From a checkpoint of a small mixture-of-experts model trained on Wikipedia: width 96.
Below are experts of layer 9 (counted from 0) of a mixture-of-experts language model. Rows are named router (the router's row for the expert), gate (a neuron's input weights, with its number), up (a neuron's input weights, with its number) and show model dimensions 0-95. Each number is 200 + 30 x the weight over its row's rms, rounded and kept within 0 to 999.
After each expert's rows: a language model's description of what the expert responds to. This comes from a sample of Wikipedia text that the model never trained on.

# expert 38
router,172,231,168,236,197,161,207,239,147,187,241,209,254,154,180,219,215,220,223,203,193,208,151,184,261,229,195,245,236,150,179,186,163,245,208,210,176,172,225,171,211,228,198,216,228,196,213,229,233,201,228,187,158,193,227,242,209,185,193,212,139,249,209,181,169,249,180,197,185,242,194,144,244,213,152,181,232,263,203,201,210,165,231,201,142,235,232,192,200,166,218,221,182,200,231,169
gate1,252,259,142,158,192,229,220,151,138,231,196,154,187,229,156,210,237,257,175,224,190,179,165,195,244,197,248,202,179,152,257,225,161,195,187,209,203,212,168,138,202,221,213,231,221,245,223,207,219,189,195,191,168,212,143,229,190,195,258,191,188,152,177,213,172,228,239,231,195,251,198,188,242,216,164,213,238,221,214,251,172,196,211,169,220,192,209,219,172,211,194,205,197,213,191,213
up1,235,217,197,193,192,203,202,218,130,161,159,195,190,232,195,248,244,198,203,206,254,206,241,236,213,192,235,227,191,243,209,175,189,240,190,200,220,244,173,209,196,205,248,223,153,206,149,211,230,219,207,161,219,195,232,162,189,129,191,244,164,218,222,199,234,247,180,239,181,244,142,191,254,136,190,230,195,223,221,219,166,132,201,176,229,231,187,210,216,170,205,172,182,227,222,187
Description: Prepositions and word openings. Prepositions like in, of, under, and capitalized word starts like In, Un, Ch, Cai, in titles, taxonomy lists and tables.

# expert 42
router,221,206,158,214,205,183,212,204,197,160,224,236,238,203,215,218,191,190,200,179,229,181,168,181,241,226,193,199,216,182,193,229,219,219,268,233,171,162,239,188,173,178,164,187,252,264,232,223,232,150,255,133,218,209,227,223,206,180,266,225,177,219,199,210,166,211,187,161,205,213,189,186,212,216,181,198,167,207,224,197,274,220,214,133,141,211,221,205,180,185,135,187,209,190,267,197
gate1,163,230,205,175,196,185,200,194,189,219,210,209,257,161,179,251,163,210,207,240,211,160,184,182,225,243,195,207,206,180,240,281,236,220,176,208,176,191,213,142,206,207,180,180,242,197,221,194,206,244,210,125,188,250,155,171,209,163,202,210,202,203,213,183,205,198,227,215,223,222,202,230,182,130,219,181,183,216,248,188,206,169,175,178,197,223,191,320,229,209,206,243,221,177,199,227
up1,210,207,148,211,204,219,214,226,218,241,212,218,137,177,225,208,234,191,204,164,202,193,217,229,242,156,210,139,214,211,175,144,163,183,215,219,195,225,165,174,240,227,181,236,201,181,175,246,215,131,214,258,236,160,187,172,128,223,153,156,210,177,162,193,202,171,263,204,171,196,190,189,283,216,182,209,201,233,151,212,149,177,223,183,193,187,224,192,208,211,197,217,201,206,177,204
Description: Consonant clusters and pipes. Word-start pieces st, th, f, sh inside compounds (wayfinding, sidestep, downfall), plus table pipes and "and" or "to".

# expert 15
router,196,187,175,239,245,205,192,209,178,183,224,242,224,160,183,215,183,228,187,191,199,209,193,185,255,257,155,200,186,178,164,203,170,311,271,212,215,151,195,195,164,185,132,167,194,182,182,212,180,184,181,176,227,211,186,229,190,225,252,227,185,198,166,218,165,208,201,174,231,243,243,200,217,206,209,199,168,249,217,207,247,179,143,170,183,167,199,151,220,182,229,158,211,216,217,218
gate1,236,189,203,219,228,237,182,216,207,159,212,191,193,205,220,229,246,216,244,223,218,201,229,192,189,265,172,194,231,213,140,166,207,234,234,252,239,203,236,139,223,177,150,253,205,218,177,117,169,225,158,220,238,260,226,194,205,205,235,173,144,179,183,219,223,220,135,200,200,204,239,206,231,193,198,214,195,159,236,190,219,172,243,228,197,202,223,149,215,196,161,203,195,187,197,200
up1,226,160,174,174,162,226,162,216,232,242,239,255,203,166,214,161,215,241,198,200,208,235,156,187,218,217,198,181,196,213,166,233,173,158,224,181,220,173,194,207,138,210,197,245,184,220,172,161,214,224,173,155,254,240,200,188,169,207,207,176,164,208,199,186,223,209,171,149,171,217,133,148,210,196,263,172,172,189,189,201,217,217,154,224,207,173,231,187,217,243,210,179,234,277,238,177
Description: Word-initial letters. Lowercase first letters or short onsets of a word after an article or preposition, such as c(ertain), g(as), dis(missal), qu(iet).

# expert 63
router,177,155,226,211,238,186,161,241,109,172,201,202,225,200,213,160,207,186,247,190,154,200,210,170,203,248,187,192,175,181,156,182,175,221,211,210,160,160,220,218,172,214,214,175,255,237,212,199,180,181,237,183,180,181,230,175,254,184,211,240,154,191,216,218,165,206,193,177,237,242,240,180,170,161,151,201,198,218,182,247,218,175,166,167,206,228,141,200,244,172,185,190,252,163,230,165
gate1,193,148,207,211,274,175,199,248,220,210,205,187,218,155,220,176,171,193,204,170,169,229,210,182,187,207,199,187,236,195,264,165,225,170,230,185,173,206,192,233,218,199,203,152,166,187,181,231,231,187,245,268,198,173,207,194,180,207,198,242,179,220,230,254,166,187,230,234,162,211,158,124,181,197,159,207,215,229,207,244,245,239,189,189,132,169,209,233,149,193,181,160,179,206,203,166
up1,217,190,221,196,163,185,194,206,196,205,179,223,179,167,139,182,186,161,150,216,233,181,195,155,174,171,209,217,204,186,244,208,176,170,135,208,191,186,176,216,192,183,162,205,204,195,162,197,234,219,269,204,162,189,245,221,176,212,125,200,226,233,158,143,239,245,223,186,262,200,226,232,204,127,131,191,156,181,254,195,223,200,199,171,233,213,191,188,225,177,187,179,227,217,179,198
Description: Accented and Latinate endings. Vowel-heavy name endings and accented letters in foreign names and taxonomy, such as ó, ā, -ović, -ius, and the comma before author years.

# expert 50
router,186,165,166,206,212,174,228,264,222,183,193,193,177,206,180,212,213,206,205,205,223,175,202,197,241,242,218,177,207,129,200,219,155,214,242,161,129,200,212,269,188,195,237,207,231,224,160,167,223,213,235,164,133,183,237,170,239,182,201,242,184,173,209,210,164,216,179,153,217,261,192,190,198,147,159,202,207,144,150,244,202,137,212,213,185,166,210,162,204,182,202,186,216,194,198,202
gate1,156,177,187,187,231,205,196,279,195,204,198,120,186,192,190,248,220,210,206,213,242,206,201,249,194,204,221,178,190,178,209,233,158,216,182,173,149,182,212,187,233,157,208,236,246,225,222,164,198,202,210,164,178,235,192,121,192,200,163,225,182,226,206,228,184,187,174,219,200,211,231,223,221,190,143,186,220,177,204,177,181,166,230,181,140,297,241,189,213,216,227,178,247,230,191,218
up1,193,220,170,188,221,179,183,210,222,216,228,261,200,218,176,181,179,199,233,201,194,211,313,182,233,177,176,240,178,206,255,155,202,196,154,156,223,200,210,151,220,209,211,164,209,125,172,187,227,200,186,201,253,152,185,194,136,142,244,175,195,178,206,149,187,201,217,207,224,244,157,240,162,193,174,214,166,205,223,201,218,179,200,171,246,200,195,200,207,191,176,229,228,213,178,212
Description: Inner syllables of words. Middle syllables of longer words, such as tar in Antarctic, an in insanity, the in biosynthesis, plus character, guitar, artist.

# expert 19
router,198,181,129,233,181,185,149,189,232,148,246,218,168,136,179,233,231,229,204,201,209,191,260,194,261,253,186,203,173,180,178,173,163,231,265,209,191,190,188,223,139,240,191,244,185,205,175,211,179,195,178,215,187,226,207,203,229,189,181,280,175,203,231,193,179,232,174,208,230,250,227,190,208,115,169,196,205,205,184,189,222,177,188,235,178,212,209,198,213,160,205,176,211,205,227,196
gate1,177,215,260,161,182,189,192,199,209,206,205,204,210,171,246,193,151,241,180,197,188,186,222,213,178,168,244,194,220,180,177,178,197,176,160,200,212,186,203,163,202,238,225,217,223,255,185,197,262,151,224,172,170,207,248,199,180,146,196,224,207,249,238,191,191,212,246,197,186,205,154,137,207,181,130,233,181,217,140,257,221,199,201,227,165,242,217,195,158,203,272,208,246,216,218,183
up1,138,247,162,133,208,230,217,199,220,193,231,240,206,186,187,217,213,185,217,192,186,212,156,170,189,207,203,122,218,207,189,211,187,172,237,153,197,198,201,216,222,282,213,228,218,120,239,201,225,204,186,221,183,173,219,188,160,194,199,178,208,199,233,180,222,159,270,188,234,203,221,203,236,221,171,254,199,156,181,231,195,204,201,199,210,237,149,191,161,205,206,161,200,200,249,139
Description: Mid-word syllable pieces. Short syllable fragments starting or inside names and rare words, such as l, Le, San, pl, el in Tel Aviv, Reliance, planted.

# expert 40
router,173,169,210,218,217,233,197,232,161,172,168,206,181,198,137,198,217,136,217,212,205,168,201,192,220,182,161,162,212,185,209,241,142,217,235,159,163,161,177,217,141,148,167,217,230,237,217,251,220,189,218,177,196,226,215,202,214,201,249,239,146,243,194,205,169,234,200,156,196,278,218,193,225,167,166,208,181,232,200,203,226,191,170,208,163,146,155,167,232,158,222,224,214,195,209,189
gate1,258,151,178,217,228,169,245,179,214,235,195,219,186,133,261,203,182,236,236,187,183,178,175,235,212,207,217,143,156,186,165,243,212,243,184,186,149,207,226,175,175,162,237,169,170,200,261,184,214,231,164,182,214,216,222,230,206,219,229,223,196,270,197,261,193,225,199,186,202,218,222,220,188,251,158,226,278,223,217,211,198,207,214,188,183,161,161,201,201,206,179,188,182,186,230,195
up1,210,207,184,169,176,246,194,242,225,173,223,170,193,192,187,185,172,262,186,185,171,167,209,172,192,212,309,204,238,164,206,211,186,277,195,221,199,215,138,200,259,176,235,189,166,230,155,181,235,177,164,247,166,232,183,221,206,188,199,213,175,209,231,191,207,203,160,207,173,232,178,222,183,191,191,220,199,147,183,203,192,229,228,218,194,265,182,196,153,258,183,245,216,191,209,227
Description: Inner pieces of names. Internal letter groups inside names and adjectives like Ind(ian), Nort-he-astern, Mid-Atl-antic and Dellac-qu-a, often before -ia or -ian endings.

# expert 59
router,167,179,218,216,221,200,225,204,173,203,202,201,196,153,187,220,175,184,231,218,194,210,181,189,266,289,240,174,214,169,175,134,166,265,233,226,180,150,194,220,144,197,190,201,196,219,188,165,194,166,228,148,153,174,215,248,204,210,230,242,156,167,170,191,118,219,171,151,195,205,191,175,244,209,193,220,163,196,223,205,197,167,199,190,202,147,207,184,233,159,225,201,205,221,203,195
gate1,192,145,209,194,213,175,219,220,243,217,170,196,156,194,194,279,195,238,186,228,203,214,199,201,186,227,196,188,203,183,202,200,173,239,249,222,217,154,175,160,224,207,206,192,182,185,235,192,187,128,236,166,186,197,180,189,198,234,218,257,196,203,168,208,155,220,215,247,235,212,181,183,134,140,193,237,195,209,220,263,149,160,180,183,211,149,247,281,215,197,159,211,190,201,210,193
up1,211,284,231,184,235,183,170,220,217,209,245,247,262,175,233,232,221,180,177,167,189,179,183,206,205,192,214,249,210,238,165,185,185,232,235,181,192,204,209,218,171,251,203,188,184,191,221,235,194,141,179,213,214,279,226,214,178,206,183,267,234,210,170,211,222,176,210,216,172,190,202,190,232,220,230,198,213,166,207,240,242,218,174,256,250,185,224,182,200,223,219,252,189,261,180,155
Description: Music roles and bios. Musician roles and instruments in band member lists, like vocals, drums, conductor, plus commas and birth parentheses in biographical lists.

# expert 57
router,175,190,215,230,203,185,192,140,172,157,196,289,248,202,214,214,163,231,199,184,226,178,204,220,221,248,256,232,200,154,181,217,184,222,253,150,172,191,181,187,183,209,178,237,223,219,193,233,172,201,170,223,194,221,196,214,218,187,210,222,141,193,152,212,155,219,190,156,204,251,211,205,258,214,208,184,208,210,200,212,227,183,170,185,136,184,201,236,233,115,173,182,215,184,247,220
gate1,187,195,131,148,241,214,204,184,161,156,216,188,205,186,227,215,201,223,197,181,202,211,234,228,250,212,218,251,216,194,174,212,163,161,206,214,189,196,189,242,177,167,203,243,160,208,183,202,232,251,224,202,226,231,171,181,173,161,215,188,243,179,215,217,286,170,199,265,158,207,168,172,225,215,240,124,165,195,206,219,211,248,194,256,153,188,183,232,220,206,167,178,180,226,227,205
up1,205,235,200,152,196,188,199,160,241,217,122,208,202,193,213,251,233,162,256,241,147,257,160,185,214,212,211,219,200,241,190,241,235,188,212,178,191,185,187,206,152,183,245,262,186,191,198,257,169,184,211,270,205,177,143,199,246,204,232,218,182,195,191,226,204,179,216,227,198,199,143,192,171,166,169,191,189,198,166,175,168,193,181,230,203,198,188,192,166,178,198,201,195,151,190,273
Description: Word-stem onsets. Consonant-cluster word beginnings and stems before suffixes, such as sign(ing), st, sh, fl, sc, form(at), Kn(ight).

# expert 61
router,186,238,183,225,193,178,205,189,179,172,271,230,197,151,168,198,221,180,204,242,168,241,254,221,209,206,228,189,185,168,149,219,136,237,213,155,195,170,237,166,199,137,166,202,234,196,242,235,206,175,171,160,192,254,243,183,196,166,183,244,170,137,215,217,162,188,184,191,173,213,218,174,195,214,238,177,203,198,186,232,262,164,186,205,172,201,202,223,221,204,217,184,162,209,269,211
gate1,143,198,149,256,197,185,142,222,253,182,245,206,191,219,197,137,155,187,202,171,230,222,192,185,241,231,226,184,207,190,213,190,206,190,196,175,204,194,198,211,186,196,187,184,187,255,291,212,158,203,186,186,151,222,205,159,172,172,186,186,211,183,218,203,238,207,237,182,219,212,221,211,209,191,223,192,223,222,172,138,214,182,205,220,176,153,191,265,183,176,240,152,193,283,211,245
up1,177,171,198,181,176,179,186,144,187,183,226,220,159,239,193,271,186,220,190,188,191,166,188,224,167,204,224,166,200,159,171,209,263,170,184,193,215,159,266,201,229,224,222,158,212,203,214,246,135,185,233,229,208,198,113,199,187,158,187,196,206,259,194,240,192,175,217,196,214,231,209,267,184,231,201,187,249,196,172,230,205,175,177,215,188,253,194,220,198,191,257,214,200,202,236,159
Description: Articles and possessives. Determiners and pronouns like the, The, his, her, their, its, often after commas, plus m pieces in Immigration, Ismail.